Weights of a small mixture-of-experts language model, trained from scratch on English Wikipedia.
Size: 13 layers, width 384, vocabulary 49595.
Experts: 32 SwiGLU neurons an expert, 6 picks a token, a softmax router.
Training: a variant of SOAP for the experts, 3021 steps.
Below are experts of layer 7 (counted from 0) of a mixture-of-experts language model. Rows are named router (the router's row for the expert), gate (a neuron's input weights, with its number), up (a neuron's input weights, with its number), down (a neuron's output weights, with its number) and show model dimensions 128-255. Each number is 128 + 24 x the weight over its row's rms, rounded and kept within 0 to 255.
Before each expert's rows: "raises" lists some tokens whose logits its average output raises strongly, later layers aside. This comes from a sample of Wikipedia text that the model never trained on.

# expert 12
raises: " at", " in", "s", " by", " as", " on"
router [127 105 116 116 103 120 153 153  81 151 134 102  80 137 111 126 142 159 120  98 121 126 143 126 112 146 152  75 101 134 139 100 124 144 135 169 147 159 107 104 132 106 125 134 123 170 134 125 168 125 125 128 129 135 111 116 145 155 127 163 178 164 143 115 144 127 141 155 121 154 108 118 144 102 112 126 144 189 102 105 140 153 114 103 129  87 155 115 141 138 100 136 148  89 136 103 130 148  92 111 111 138 175 184 114 148 121 133 105 135 153 149 136  96 126 125 145  75 113 173 143 174 108 143 133 111 118 102]
gate1 [141  99  89 110 129 153  80 148 149 112 129 117 158 115 123 126 160 161 146 125 106 150 155 174 129 142 110  70 138 109 108 135 135 141 110 140  97 138 140 173 147  94 143 134 122 150 130 145 115 132 120 102 113 118 136 150 149 165 146 122 136 141 183 151  81  94 120 138 167 102 149  86 156 114 129 130 160 137 141 163 136 130 128 134 153 136 113 102 116 140  61 201 122  99 133  97 137 131 109 152 136 176 154 133 137 133 112 153 141 121 171 144  76  77 133 113 147 103  88 122 142 121 185 141 133 103  93 133]
up1 [104 125 102 129 154 127 112 147 142 105 110 135 102 141 128 124 144 161 160 141  86 161 127 172 134 170 103 109 151  98 106 124 148 131 143 145 124 122 136 149  86  85 158 125 133 132 140 118 112 140 102  98  98 105 134 164 167  83 139 122 148 131 159 147 105 100 104 100 148  92 139 128 134 157 109 130 161 122 140 160 141 115  92 131 131 140 111 109 103 120  82 115 106 162 115  85 158 153 125 139 153 156 131 114 119 135 142 155 115  98 134 156  67  90 167 139 164 120 105 123 127  85 182 139 104 129 113 151]
down1 [ 97 127 139 135 141 136 116  77 162 113 133 127 128  92  98 112 148 126 157 140 135  93 111 154 173 121 112 139 128  92 119 145 115  93 146 169 174 129 173 134  92 152 114 132  82 161 124 125 131  97 129 134  86 126 127 172  77 137 111 110 164 107 137 161 125  85 131 108 137 153 132 102 106 127 131 136 188 105 116 138 171 131 103 115 121 108 171 109 148 135 113  99  71 103 124 152 140 109 156 145 110 151 102  84 119  98 131 181 126 131  93 115 123 127 162  87 103 124 152  92 141 122 128 164 145 152 127 153]
gate2 [100 156  90 136 158 133 120 143 122 109 141 163 106 103  78 113 133 142 127 102 142 141 118 127 106 141 122 120 126 123 103 120  98 120 131 102 137 123 138 112 163  79 128 143 153 117 123 135 137 116 168 148 129 110 111 157 116 192 120 170 118 155 118 171 162 123  74 138  83 114 121 118 147  99  77 125 145  93 126 128 151 113  87 143 158 118 144 129 104 134 104 119 137 160 106 151 114 136 160 144 128 128 140 180 157 179 126 128 145 131 102 127 137 131 171 139 141 142  97 129  96 106 123 144 123  84 113 126]
up2 [165 122 145 150 139 172 131 171 134 166 117 146 126 140 132 119 141 150 112 142 160  86 143 120 110 101 139 186 185  90 126 108 105 122 123 139 146 100 102 199  86 175 135 105 106 129 111 109 115 108  81 104 145 149 110 121 116  86 123 103 146 100  93 122 114 116 136 119 128 128 167 138 109 121 145 144 163 115 171 117 140 106 177 142  96 115  99 165 124 128 162 114  79 148 152 129 123 115 136 161  78 108 148 135 109  72 140 117 126  92 157 122  99 167 107 146 145  77 123 120 114  93 141 135 139 136 145 150]
down2 [108 117 165 139  95 116 137 152 119 120 126 127 126 116 136 172 112 152 144 125 121 139 144 133 106 110 110 126  82 108 103 112 119  79 153 163 111 103 131 109 105 115 152 117 124 124 129 153 103  96 102 140 188 138 123 125 139 123 122 127 142 110 143 110  94 190 113 135 158 137 120  90 161 130 134 134 140 115 107 141 153 106 133 101 140 116 141 124 139 124 108 190  73 120 109 140 148 152 128 132 109 116 114 128 156 135 129 116 124 146 143 101 157  87  95 126 133 133 178 100 118 112  99 158 181 115 114 160]
gate3 [141 131 117  98 123 164 110 115 153 121 117 136 152  88 173 108 115  77 136  72 114 157 125 120  77 108 133 119 138 158  77 123 142 109 110 129 142 142 141  96  89 140 133 155 153 164 172 119 119 145 160 112 131 106 176 148 120 104 112 162 136 109 143 137 181 126 112 133 171 124 145 112 130 148 146 140 137 165 101 143 123 139 124 150 150 138 130 111 186 148 151 148 119  75 112 106 126 149 157 143  98 153 116 161 162  90 126 127 100  95 125 142 175 102  73  99 108 116 153 144 123 112 104  66 110  92 162 116]
up3 [123 173  97 130 140 162 134 110 108 133 115 112 126 125 101 138 134 122 165  97 113 177 138 149 101 135 133 143 126 138 137 126 127 138 137 122 105  87 160 124 132 142  98 134 149  88 157 134 113 146 120 108 139 107 111  91 117 134 141 102 119 138  96 127 117 129 140 126 122  82 133 105 136 130  99 112 117 162 146 126 145 147 110 109 101 128 160 114 135 124 143 119  83 112 149 114  55  83 116 128 136 134 117 136  92 111 127 133  99 150  97 108 141 196 152 157 135 144 116 120  95 110 111 120 148 119 156 142]
down3 [ 92 158 175 137 119 157  73 120  61 102  81 157 116 125 123 117 125 123 131 133 137 130 115 140 100 113 114 107 147 124 165  92 132 153 118 135 156 111 111 110 104 127 161  87 123 122 151 152 144 153 104 129 130 173 151 128 132 124 128  88 159 108 123 119 144 149 127 143 113 118  97 156 156 167 131 157 126 120 177 118 143  81 140 107 148 141 121 153 110  99 134 126 149 114 120 110 116 121 109  91 145 159 150 160 121 135 106  91  37 122 122 180 159 118 132 150 127 145 110 146 126 153 129 186 113 124 136 117]
gate4 [155 147 123 117 151 121 124 142 128 119 137 120 185 135 132 171 121 113 121 132 125  98 151 185 140 106 104 153  96 170  84 142 152 107  93  87 171 114 124 124 131 126 114 152 114 171 116 106 140 101 112 141 137 113 114 134 103 133 116 172 139 143 145 113 150 160 100 165 120 126 133 103 101  81  98 109 128 144 117 134 137 141 146 154 139 122 141 160  86  82 133 127  94 118 116 106 168 171 102 119 130 149 131  98 129 129 104 129 133 118 121 100 137 138 132  95 126 119 120 122 186 125 126 140 146 105 109 125]
up4 [ 92 122 100 162 150 147 154  94 152 134 126 131  98 140 161 120 104 134 114 129 100 109 121 132 152 100 108 165 147 173  80  98 121 137 137 108 127 147 100 117 103 118 163 104 129  72 182 128 136 144  84 150 117  99  91 111 141 154 138 125  85 112  82 121 112 126 145 150 147  99  95  93 138 134 109 141  97  80 166  86  86 112 108 107 133 128  78 122 150 138 128  86 107 139 151 120  99 130 126 148 141 157 118 129 139 159 142 126 133 145 132 167 161 130 147 153 145 142 166 112 127 132 145 117  94 157 141 107]
down4 [145 113 110 110 189  91 147 128  90 140 138 150  91 115 151 136  81 118 151 115 119 112 153 144 130  91  90 133 122 180 128 109 120 120 134 129 109 145 113  97 186 120 122 122 118 108 138 127 166 106 101 215 117 109 143 136 125 146 115 157  94 115  62  87 180 115 159 127 110 117 122 105 102 161 122 122 128 158 138 143  99 100 118 141 145 144 118  80 175 136 144 133 129 150 137 109 134  93 143 126 101 118 128 170 129  77 105 115 132  85 123 117 132 115 125  95  99  98 184 126 162 129 100 154 130 136 141 133]
gate5 [ 93 102 152 121 121 143 127 149 110 154 110 110 152 147 111  77 103 166 114 109 120 153 105 117 128 118 115 136 140 118 170 146  82 175 171 112 112 105 152 161 171 104 186 111 116 150 143 103 123 107 136 140 116 164 110 146 116 151 129 146 139 120 139 111 103 107 165 128 135 137 129  75  95 139  95 137 152 129 149 106 157 105 149 121 109 131 114 125 134  85 119 118 162 174 104 121 129 131 124  90 157 128 151 110 162 159 122 152 154 121 133 132 133 115 157 138 108  78 106 125 159 125 114 160 155 134 130 136]
up5 [135 127 126 132 125 162 127 155 170 164 149 161 139 138 109  81 112  96 142 153 100 124 106 132 148 142 136 134 118 132 111  98 164  81 104  95 103 184 116 127 116 109  91  53 132  92 118 133 113 133 113 131 153 144 130 167 126 123 188  84 101  85 105 159 151 148 157 107  85 122 146 121 162 186 158 109 123 124 144 148 147 136 135 152 145 112 109 162 168 124 131 117 132 108 117 143 143 138 110 122 118 123 101 125 153  98 112  80  88 122 140 104 112 129 138 127 121 117 117 112 127 118 130  76 123 127 119 134]
down5 [145 136 164 106 108 144 146  90 157 126 128 155 102  92 148 142 101 159 123 104 133 128 162 132 152 132 117 113  90 120 111 130 138 146  87 113 109 126 130 144 118 134 194 120 106 120  95  96  77 145 119 126 133 151  69 159 148 164  89 131  96 147 128 163 140 115 179 136 139 167 130 134 108 126 102 132 152 133 140 157 117  93 106 108 119 171  95 152 116 126 129 163 140 102  86 114 152 138 150 145 181 117 145 114 157 143  96 133 138 175 128 104 119 120 143 127 145 131 177 188 136 127 104 113 166 139 108 157]
gate6 [120 135 192  88 128 119 121  65 141 159 109 135 169 109 136  74 119 124 140 133  50 164 153 107 144 120 159 152 129 126 147 112 129 100 162 158 109  96 110 119 109 107 141  90 107 136 175 141 116 142 140 129 123 134 143 118 136 135 124 145 128 105 118  95 157 148 133 132  83 128 165  91 119 128 132 128 115 146 152 107  96 132 108 124 118 133 125 107  91 159 127 100 158 142 113 153 121 131 116 120 137 126 130 121 164 170 110 152 141 118 160 153 142  68 125 164 123 102 107 146 121 142 127 163 122 165  84 115]
up6 [106 118 136  65 141 128  79 105 120 117 122 157 140  79 115 106 112  85 124 171  95 125 131  91 144 113  93 177 142 128 159 107 113 153 178 137 144 113 142 162  99 119 109 150 126 136 126 128 106 161  86 152 118 137 165 151 124 124 116 128 136 123 143  96 128 130 114  98 125 137 148 118 146 115 117 175 151 139 178  71  82 160 126 115 109 134 112 124  93 176 124 121 138 163 102 147  92  78  89 167 159 125 132  95 118 155 153 131 123 122 138 194 147 139 149 139 122 137 121 133 121 140  71 187 131 122 129 162]
down6 [118  97 157 121 115  90 156 136 129 152 149 129 121 153 142 147  94 152 115  96  99 143 141 106 100 133 146 138 120 116 134 125 135 144  97 129  98  76 125 146  92 106 117 117  87 138  77 112  92 119  87 136 115 124 142 115 132 143 106 128 116 116  87 133 126 156 134 162 130 147 143 130 133 123 111 126 146 122 132 143 162 126 143 116 158 126 136 107  97 110 122 143 129 141 124 147 136 138 136 140 181 127 133 122 145 151 117 131 176 128 130 167 148 144 151 148 133 150 102  92 127 123 131  88 161 131 114 117]
gate7 [150 127 105 119 149 113 137 100 182 173 156 107 121 109 133  98 145 107 149  97 159  70 178 112 134 118 128 105 142 126 144 130 140 155 103 136 140 126  98  98 107 120 138 126 129 121 101 159 153 128 165 124 138 124 158 116 119 128 135 112 162 119  86 126 133 113 133 126 126 135 151  89 158 134 154 103  98 102 108 111 121 160 153 134 172 148 109 165 124 115  97 160 153 140 138  87 142 110 129  75 158 107 142  79 140  99 144 142 113 138 128 125 160  90 121 123 110 120  58  98 108 123 144 105 109 124 102 113]
up7 [127 146 135 115 134 146 157  98 101 105  85 145 139 166 106 142 132 113 114 141 119 151  93 143 124 132  94 142 130 135 118 117 108 145 154  97 105  92 170 126 103 131  79 138 122  89 154  92 126 115 127 126 135 117 128 125 147  99 127 153 154 110 119 147 112 136 135 146 116  77  99 163 124 162  91 136 135 108 146 147 141 103 111 140 117 148 140 119 117 134 130 128  98 123 136 142 110 107  81 120 133 117 134 196 104 141 145 143 117 147 124 137 144 122 161 138 129 108 177 114 155 145 152  68 174 124 131 141]
down7 [136  78 123  67 104 115 111 104 141 147 130 152 104 156 122 125 120 121 157 126 137 149 138 102 113 144 121 153 151 164  90 114 158 152 161 143 113 103 139 103 164 110 114 182  79 133 156 136 119 108 151 146 111 121 164 137 108 134 105 191 112 145 181 119 128 139 126 126 136 120  98 153 111 152 160 146 133  76 130 107 156 130 135 182  99 103 131 115 164 106 127 171 123 125 123 116 141 174 123 127  94 129 140 122 131 155 128 119  88 171 130 112 121 115 119 129 155 120 120 134 184 146 136 106 138 104 118 120]
gate8 [121 113 126 111 131  99 122 103 101 127 112  94 171 162 103 111 130 143  98 119 141 135 140 122  94 167 111 169  96 102 104 177 138 136 140 137 155 149 152 139 102  59  95 159 145 159 139 134 145 152 129 188 143 115 149 124 124 114 104 159 144 154  97 120 180 110 116 144  98 136  94 130 127 137 132 103 142 143 165  79 106 157 150 159 181 110 130  65 130 147 132 133 158 136 122 128 136  82 106 111 113 101  81 100 177 127 140 119 157 196 123 129 149 131 123 126 134 147 139 106 141 105 111 137 106 121 151 137]
up8 [124 142 111 163 122 184 139 133 114  90 136 115 122 111 120 142 124 170 122 162 131 160 159 134 142 147 145 144 151 105 104  98 115 144 119 139 148  90 120 135 137 168 121 103 134 121  68 124  79 123 129  95 114 131 163 151 126  94 118  95 152 121 125 124 110 151 142 132 137 146 176 162 136 124 176 155  74  70 159 110 143 162 142 151  83 130  96 116  90 142 169 140 114 121 193 118 154 175 123 155 143 104 155 148 111 107 142 138 146 105 111 134 107 144 119 134 103 107 154 126  90 155 142  99 120 130 103 155]
down8 [126 110 150 133 115 161 157 123 130  96  86 128 113  96 125 119 122 150 136 132 119 148 142 121 128 123 135 105 103 106 103 115 140 149 107  70 106 131 143 135 126 137 138 126 182 132 117 135 157 108 143 123 162 107 111 118 139 179 113 128 166  93 184 147 102 116 127 133 113 116 111 119 119  80 164 125 112 100 119 136 132 112 170 119 110 181 123  64 160 153 110  98 122 118 151 149 161  97 141 137  85 154 115 130 126 161 135 146  92 121 133  95 139 118 117 126 119 129  98  83 166 113 137 153 104 155  90  94]
gate9 [169  96 108 148 137  96 131 154  98 141 149 119 144 167 110 118 162 145 117 105 156 157 145 115 145 144 126 107 103 126 113  86 121 142 126 153  91 106 116 167 117 118 137 131 107 142 125 146 115 111 116 111 144  98 145 128 112 115 113 129 127 112 134 115 139 157  83 137 149 115 164 113 153  87 141 127  97 122 145 119 132 129 117 128 146 127 123 102  88 126 130 139 164  97 123 147 142 171 122  74  96 168 177 154 144 104 120 146  85 141 110 125 113  70 140 126 102 110 161 141 146 147 173 146 131  69 132 125]
up9 [151 130 142 131 175 163 174 143 132 123 129 101 143 140 145 138 154 130 125 135 106 158  88 140 131 163 107 128 140 141 119 128 181 119 139 148 110 129 124 156 151 143 137 119 119 138  95 120 104 139  79 151 135 133  91 127 119 107 101 138 145 192 107 100 124 166  65 125 142 100 141 162 117 138 139 122 136 113 153 148 129 114  79 120 132 125 176 119 115 111 102 118 147 111 137 124 116 117 135 168 121 148 127 133  90 124 113 123 106 138 117 146  98 148 144 167 135 168 112 138 156 104  86 126 141 133  94 111]
down9 [106 183 144 163 138  78 134 159  66 151  98 147 129 126 150 120 165 131 126 129  61  99 127 139 130 161 170 136 124 122 132 179 143 143 140 148  88 123 145 182 176 136  94 139  81 134 120  65  79 120 137 109 138 119 160 123 127 125 109 101 135 115 107 132 126 161 140 117 120  86 120 136 136 109 118  83 150 113 129  66 133 152 138 129 146 130 114 154 149 163 139  87 150 107 137  99 102 147 179 111 120 137 120 158 136 151 105 127 169 137 116 133 127  88 103 127 129 119 118 113 120 141 109 119 147  94 137 149]
gate10 [140 129 107 129 124 126 132 155 113 171 126 105 147 151 152 120 119 181 154 103 144  70  99 175 121 126 131 161 100  96 133  91 134 133 118 124  94 137 125 156 163 120 138 119 155 158 132 136 125 125 127 118  98 179 112 135 113 156 139 158 139 132 137 150 180  95 181 118 135 151 144 115 116 105 136 143 106 173 144 138 139 155 125 159  82 134 128 159 122 134 127 134 142 164  95  99 116 132 126 153 122 108 122 150  92 109 120 123 114 119 137 163 101  91 126 126 111 161  83 135  95 133 103 136 111  88 118 145]
up10 [122 104 104 147 109  99 156 155 133 107  90  97 131  83 119  90 172 159 157 135 132  75 115 154 170 113 159 146 121 113 137  87 122 137 142 106 104 138 138 108 143 113 151 126 171 168 128  97 151 147 117 115 109 156 130 102 169 120 118 115 121 145 130 119 129 111 198 106 128 121 131 128 104  94 103 121 101 131 144 125 122 108 115 116 102  87 148 128 124 156 135 154 133 124 111 127 123 104 128 178 131  88 167 167 108 125 107 124 125 117  97 133  99 108 118 106 145 128 132 156 114 138 136 132  95 136 102 133]
down10 [120 125 139 157 112  83 112 141 150 166  85 130 124  91 109 126 144 128 106 137 119  96 122 140 116 100 107 135 138  87 135 150 123 159  88 119  93 158 176 148 127 163 132 103 110 156 108 135 134 107 103  94  84 135  88 148 136  77 101 167 128 105 147 153 118 139 116  86 163 161 125 131 154  90 109  96 155 130 122 126 137 133 149 170 115 150 167 140 155 115 118 158 145 153 146 137 134 139 121 106 140 156 130 116 123 124 206 164 117 133 152 146 143 115 117 131 175 112 160 131 142  93  93  90 119 121 130  99]
gate11 [110 105 111 124 125 174 122 143 125 145 104 106 107 137  95 152 139 121 108  61  96 170 146 135  95 161 100 138  96 126 110 139 173 100 151 182 158 115 107 103 150 146 147  96 135 120 121 150 145 155 119 120 107 117 148 114 163 162 123 180 113  96 107 120 101 133 133 156 115 107 120  86 161 129 109 164 162 111 156 140 149 139 114 100 110 143 160 105 144 153 100 144 107 117 135 141 156 141 117 127 155 104 139 151 125 138 111  95 130 194 100 113 137 110  83 144 176 172 116 139 133 134 129 113 135 109 153 109]
up11 [133 136 142  96 125 154 100 138 124  93 132 122 108 133 126 131 119 153  80  90 129 132  99 151  96 180 120 112 123 144 109 175 151 115 141 119 152 123 132  97 150 106 138  94 145  99 122 151 212 110 154 164 114  76 160 146 151 113 137 117 113 120 127 135 105 103  97 143 113 154 116 147 148 133  83 122 118 159  85 137 141 117 111 102 160 118 131 127 139 132 122 173 119 124 165 126 129 150  92 126 183 110 126 127 152 152 152 126 110 169 117 100  94 147  86 161 123 133 118 105 119 138 101 145 114 129 134 100]
down11 [103 115 168 137 118 138 149 144  86 152 106 162 132 141  96  85 136  94 131 111 164 148 121 150 130 112 138 118 140 139 105 135 121 145 158 138 117 105 137 107 106 134 144  84 117 114 125 186 181 144  79 152 175 150  99 137 108  89  87 160 115 119 136 119 125  61 115 140 110 158 135 130 164 133 153 140 107 129 123 156 118 112 139 115 150 139 114 135 156 167  99 139 107 143 140 121 142 138 128 146 119 162 141 152 131 171 157 132 132 140 148 124 122 113 121 118 109 107 160 104 138 156  74 131 130  93 109 135]
gate12 [ 75 163 168 134 148 152 106 124 147 116 106 156  92  96 128  98 147 148 111  98 137 164 160 132 158 110 130  82 107 121 153 143 147 143 133 171 120 124 151 105  85 130 128 131 155 116 148 160 118 109 111 113 146 129 165  91 128 162 116 121 116 139  78 115 102  92  94 133 152 135 136 125 152 117 166 173 134 117 133 150 107 100 127 124  99 111 138 102 156 139  92 162 129  96 153 108  92 120 119 124 126 156 125 153 129 125 114 103 132 137 131 131 140 123 148 146 145 116 115 175  99 133 120 140 187 122  50 146]
up12 [155 128 128 137 132 101 137 147 123 123 126  91 173 169 126 149 109 110 144 131 136 100  94 111 114 135 112 183 161 134  97 111 142  73  98 123 152 133 123 144 157 134 115 109 130 119 143 134 146 111 138 150 121 117 116 155 132  67 103 124 141 150 140 158 129 127 175 107  99 140 122 163 125 138 105 114 104 133 115  99 159 135 150 105 111 134 140 123 119 114 165  97 150 138 137 114 181 107 147 148 124 107 132  66 111 125 110 155 131  99 126 121 137 132 107  96  84 168 105  92 133 120 141 115 116 141 197 116]
down12 [157 131 103 139 131 138 146 138 129 100 151 118 145 118 125 143 120 121 115 100 150 112 139 146 119 129 107 173 134 152 125 108 132 156 124 142 137 119 112 138 110 118 139 162 128 146 135 117 110 128 110 148 151 129 106 120  97 137 142 177 152 125  86 119 148  56 126 163 166 159  98  94  84  97 113 100 131 147 173 125 153 177 135 162 180 142 119  99 130 124 117 132 142 126 137 141 147  97 156 113 195 110 103 116 139 189 122 122 150 137 125 116 120 130 126 119 138 128 136 166 129 125 120 133 125 128 135 128]
gate13 [135 153 158 150 156 153 121 135 153  98  94 147 151 103  97 124 119  97 113 112 183 160 141  99  88 137 166 157 105 149 143 120  94 129  97  99 106 130  79 123 137 101 136 193 120 158 114 155 126 128 151  96 150 118  91 149 112 135 172 130 104  92 105 107  89 137 142 101 132 133 159 104 112 114 149 135 168 128 117 105 157 163 139 143 142 122 139 128 165 141 128  95 110 136 119 148 129 152 157  87 131 108 107 125  94 126 137 154 137 119  98 143 164 152 110 131  92 164 192 130 105 118 134 129 119 121 125 106]
up13 [165  99 140 107  94 129 134  90 133  92 146 107 108 127 138 141 126 134 171 119  93  68 129 131 178 141  85 163 156  99 117 144 136 143 136 140 151 155 146 101 109 151 121 111 143  99 193  92  98 126 119 159 131 127 143 114 115 114  98 110 123 113 113 116 144 119 152 165 117 148 109 164 144 142 116 115 128  97 138  89 105 113 135 123 130 163  90 133 110 149 168 156 146 103 118 111  77 121 121 153 142 135 115 122 148 143  92 120 104 120 125 141 141 112 133 125 165 155 115 138 127 137 165 139 159 155 163 138]
down13 [149 143 142  84 129 116 133 174 179  84 139 124 137 139 135 121 126 135 132 148 119 150 156 119 132 156 137 139  76 145 159 116 109 157 107  93 125 117 153 157 151 128 162 143 126 146 166  92 158  93 132 143 167 111 149 127 173  93 114 151 102 138 122 107 156 116 108 148 164 140 146  93 149 161 112 108 114 112 108 100  72 122 145  88 111 121 129 142 124 133 125 130 148 123 130 120 124 150 127 136 108  82 136 124 120 131 140 136 150 175 143 102 101 122 121 121 128 122 109 142 117 151 131 103 121 156 134 132]
gate14 [128 133 122 140 164 126 163 102  90 149 112 136 119 170 106 127 116 129 159 108 103 115 118 130 131 120 115  81 132 137 135  98  60 124  96 121 151 158 141 141 114 164 122 145 130  89 107 161 136 134 212 146 173 168 106 130 162 128 150 156 152 133 161 146 157 162 133  95  80 159 133 135 134 138 100 116 151 140  93 152 130 141 149 140 137 149 118 140 139 113 127 114 113 111 127 144  86 109 170 112  81 135 102 144 140 160 103 109 108 123  88 131 122 161  99 110 147 120 126 111 171 127 143 140 134 144 128 110]
up14 [143  83 147 149 113 110 166 164 143 151 107 133 140 114 171 111 149 126 167  99 155 173  80 130 118 144 125 108 149 122 148  94 133 105 157 144 118 108 114 145 133 139 100 136 136 112  90 146  93  98 138 125 137 157 133 146 134 118 112 156 125 143 114 155  84 140 122 138 127  92 156 137 113 179 137 152 159 112 126 134 114 123 133 121 115 115 114 147 136 145 120 100 105 121 124 134 175 130 147 153 102 101 131 100 173 150 109 146 170  87 125 195 121  93 122 112 163 138 121 136 123 139 128 135 152 136 167 119]
down14 [ 79 142 143 128 132 103 160 144 148 160  94 122 146 134 121 120 119 116 129  97 129 120 115 164 114 166 113 131 184 135 109  89 112  76 105 119 144  99 147 137 130 131 115 137 186 102  73 122 129  96 147 170 196 115 102  90 111 134 144 105 130 134 100 141 105  93 113 125 116 107 171 143 129 169 144 148 118 108 119 123  78 128 124  91  71 145 166 127 126 151  99 106 138 124 127 158 175  86 125 145 103 124 132  90 146 142 152  99 156 143 148 141 128 151 127  89 127  83 130 111 133 131  92 142 113 124 171 104]
gate15 [130 101 131 100 146 123  99 100 126 118  88 119  96 143 125 141 131 129 156  83 112 134 164 132  74 146  83 104  99 142 107 120 158 123  96 115 146 110 113 120 136 142 139  95 131 146  87 137 121 123 107  75 132 139 138 148 138 144 156 112 163  83  82 141 128  93 150 161 113 166 130 127 113  94 138 108 135 149 105 140 103 164 115 148 131 112 103 130 130  88 126 139 172 116 131 153 136 114  99  97 118 160 147 163 134 154 125 129 144 111 139 102 107 143 163 124  95 138 138 113 110  99 133  93 126  75 119 146]
up15 [144  97 120 131 122 151 134 166  98 141 138 157 116 172 135 171 128 130 101 123 158 152 128 119  94 127  99 156  99 135 158 124 137 171 162 118 122 111 142 173 152 133 146 129 150 123 151 153 100 130  79  87 157 169 148 152 124 142 141 118 142 129 120 141 110 114 112 144 135 117 136 117 126 151  77 116 147 110 123 135 103 124 155 109 109 110  99 123 117 126 114  75 138 135 114 118 131 132 107 124  68 105 152 168 128 140 141 116 157  98  75 143 137 187 126 116 114 112 128  83 133 117 139 124 108 105 140 166]
down15 [167 118 149 103 119 155 154 120 141 108 113 128 158 112 113 175 107 126 164 121 125 121 136 132  76 126  98 136 145 175 148 105 163 151 101 149 142 138 132 118 142 138 111 130 160 134 124 167 121  98  92 107 122 143 126 131 113 134 186 139 134 125 117 126 123 142 175 124 121 177 119 127 136 147 133 133 150 130 109 153 152 115 117  96 129  67 102 122  95 124 141 127 135 112 142 127 130 174 136 167 132 181 139 156 118 146 129 101 143  81 130  95 164 112 125 101 126 124 140  82 164 155 136 129 144  75 145 114]
gate16 [122 128 128 143 158 140 133 120 114 138 102 136 106  82 146 141 154 174 145  93 123 133 112 104 112 106 159  94 120 104 108 104 146 139 143 157 146 102 152 138  86 130 146 138 132 107 135 119 181 103 143 103 136 120 125 132 121 126 109 150 142 130 112 137 117 188  95  84 176 135 189 114 109 154 126 149 118 128 106 128 119  98 112 101 105 110 118 126 163 167 153 119 165 147  99 133 108 103 166 115 119 101 160  93 126 137 104 145 111 120 117 111 159 132 129 107 134 126 151 105 165 111 100  97 151 150 146 112]
up16 [120 139  93 131 123 195 160 154 108 106 151 152 112 117 128 122 121 119 143 172 170  93 147 114 135 102 107 131 122 114 117 120 128 126 145 102 144  98 118 163 115 116 113 161 148 123 132  88 164  80 133 156  97  88 129 136 128 107 110 137 126 158  69 132 107 124  95 148 170 113 123 112  63 140 115 140 109 116 139 110  89 148 129 122 135 110 111 117 110 136 168 128 150 128 154 161 158 186 115 132 151  69 162 162 113 125 171 147 115 134 116  90 129 144 133 132 141 115 129 140 176 138 137 107 137 132 174 126]
down16 [120 129 148 154 117 131 138 153 145  67 120 102 126 124 101 151 121 127 106  96 138 133 136 107 164  91  80 110 150  88 111 141 142  94 142 124 121  80 121 126 128 140 161 159  95 101 159  82 146 140 100 135 101 113 133 141 139 137 110  80 115 100  99 117 176 158 107 121 108 109 102 126 118 107 138 108 127  98 153 145 141 116 136 119 124 119 123 112 134 106 103 115 130 127 115 177 123 135 127 124 140 116 123 148 130 101 125 126  92 118 114 125 139 145 102 122 104 132 121 118 138 133 150 122 110 154 149 165]
gate17 [121 118 122 110 128 106 104 128 125 113 175  99  89 154 138 150 114 148 111 107 115 123 146 125 124  78 182 139 175 123 127  89 123 140 164 150 183 113 130 106 117 151 130  76 124 132 146 124 157 102 136 160 158 130 182 128 127 155 104 142 146  79 122 110 176  88 134 105  99 132 102  78 122 120 131 146 117 177 106 117 168 158 136 145 135 147 119 150  95 130 170 108 169 113 106 164 158 117 135 152  84 107 154 101 114 118 138 120 138 118 152 157 139 113  88  94  75 163 127 132 106 122  66 160 129 154 105 142]
up17 [115 133 119 154 137 167 114 115 144 107 103 141 156 124 154 127 158 109 131 118 166 143 109  99 147 100 121 188  98 100 155 129 157 132 113 120 144 120 129 155 130  84 104 141 143 144 130 128  91 152  87 117 139 132 102 137 158  82 126 112 124 166 124 148 112 130 123 143 146 135 104 144 110 124 148 139 124  80 133 133 121 119 122 128 135 129 163 176 150 162 113 114 137 131 171  87 155 116 156 145 130 136 120 135 127 114 130 150  99 129 105  99 169 135 173 165  97 118 131 138 103 155 156 164 164 119 129 102]
down17 [126 108 127 144 119 119 123 118  94  92 138 111 164 158  85 106  95 125  90 140 149 157 152 122 134 129 113 148 133 144  90 170 104 128 116 171 130 137 103 130 146  72 114 100 155 131 117 126 116 119 141 134 144 167 129 127 151 111 122 118 128 130 155 117 147 159 145 131 144 141 126 142 123 135  90 170 118  66 161 119 142 171 105 137  81 125 124 113 155 121 163 119 127 114 143 106 126 143 155 137 164 141 147 115 105 136  99 121 108 184 110 136 123 141 124 136 127 132 134  94 158 135 107 123 141 112 103  96]
gate18 [133 156 114 133 103  99 161 149 128  89 138 115 119 142 137  93 123 119 119 129 132 168 158 143 113 124  76  84  90 111 118 137 128 158 115 115 108 140 126  72 147 130 169 135 111 143 101 135  86 135 138 109 128 125 153 140 106 129 145 129 151 107 125  96 150 103 125 114 130 112 101 151  94 151 123 143 121 131  95 154  96  91 102 137 152 123 123 144 118  97 152 134 106 119 139 153  98 124 130 100 137 137 123 125 127 131 122 107 181 123 129 166 151 141  64 113 118 126  87 130 165 150 126 159  92 123 150 118]
up18 [123 119 179  91 144 135 127 121 106 139 147 144 138 115 108 141 136 115  79 185 127  72 131 136 112 101 163  98 133 135 116 140 151 135 159 143 193 134 105  95 151 159 150 165 110 109 103 161 137 132 145 122 160 130 146  95 128 146  81 106 135 119 162 145 121 131 137 110 128 125 151 123 120 145  91 148 132 131  96 111 162 164 136 132 126 147 119 153 116  73 120 121 109 128 130 106 119  52 134 170 107 122 119  95 135 111 140 135 127 121 159  60 129 174 136 110 135 111 106 123 180 121 108  86 135 148 109 143]
down18 [114 172 155 116  90 125 140 115 104 108 163 139 128 132 111 140 121 120 131 152 166  68 147 135 125 121 166 165 107 122 125 146 152 110 163  99 114 147 156 133 132 181 124 139 175 191 139 108 124 110 159 100 134 116 112 107 155 160 147  97 170 122 134 128  96  95 124 118 128  94 110 147 106 135  85 114 113 163 135 182 130 138 129  93 112 118  90 108 108 109 110 116 157 145 144 108  85 138 151  85 131 129 116 108 118 119 141  86 130 114  85 171 131 126 126 129 124 152 134 132 126 146 132 110 136 187 128 142]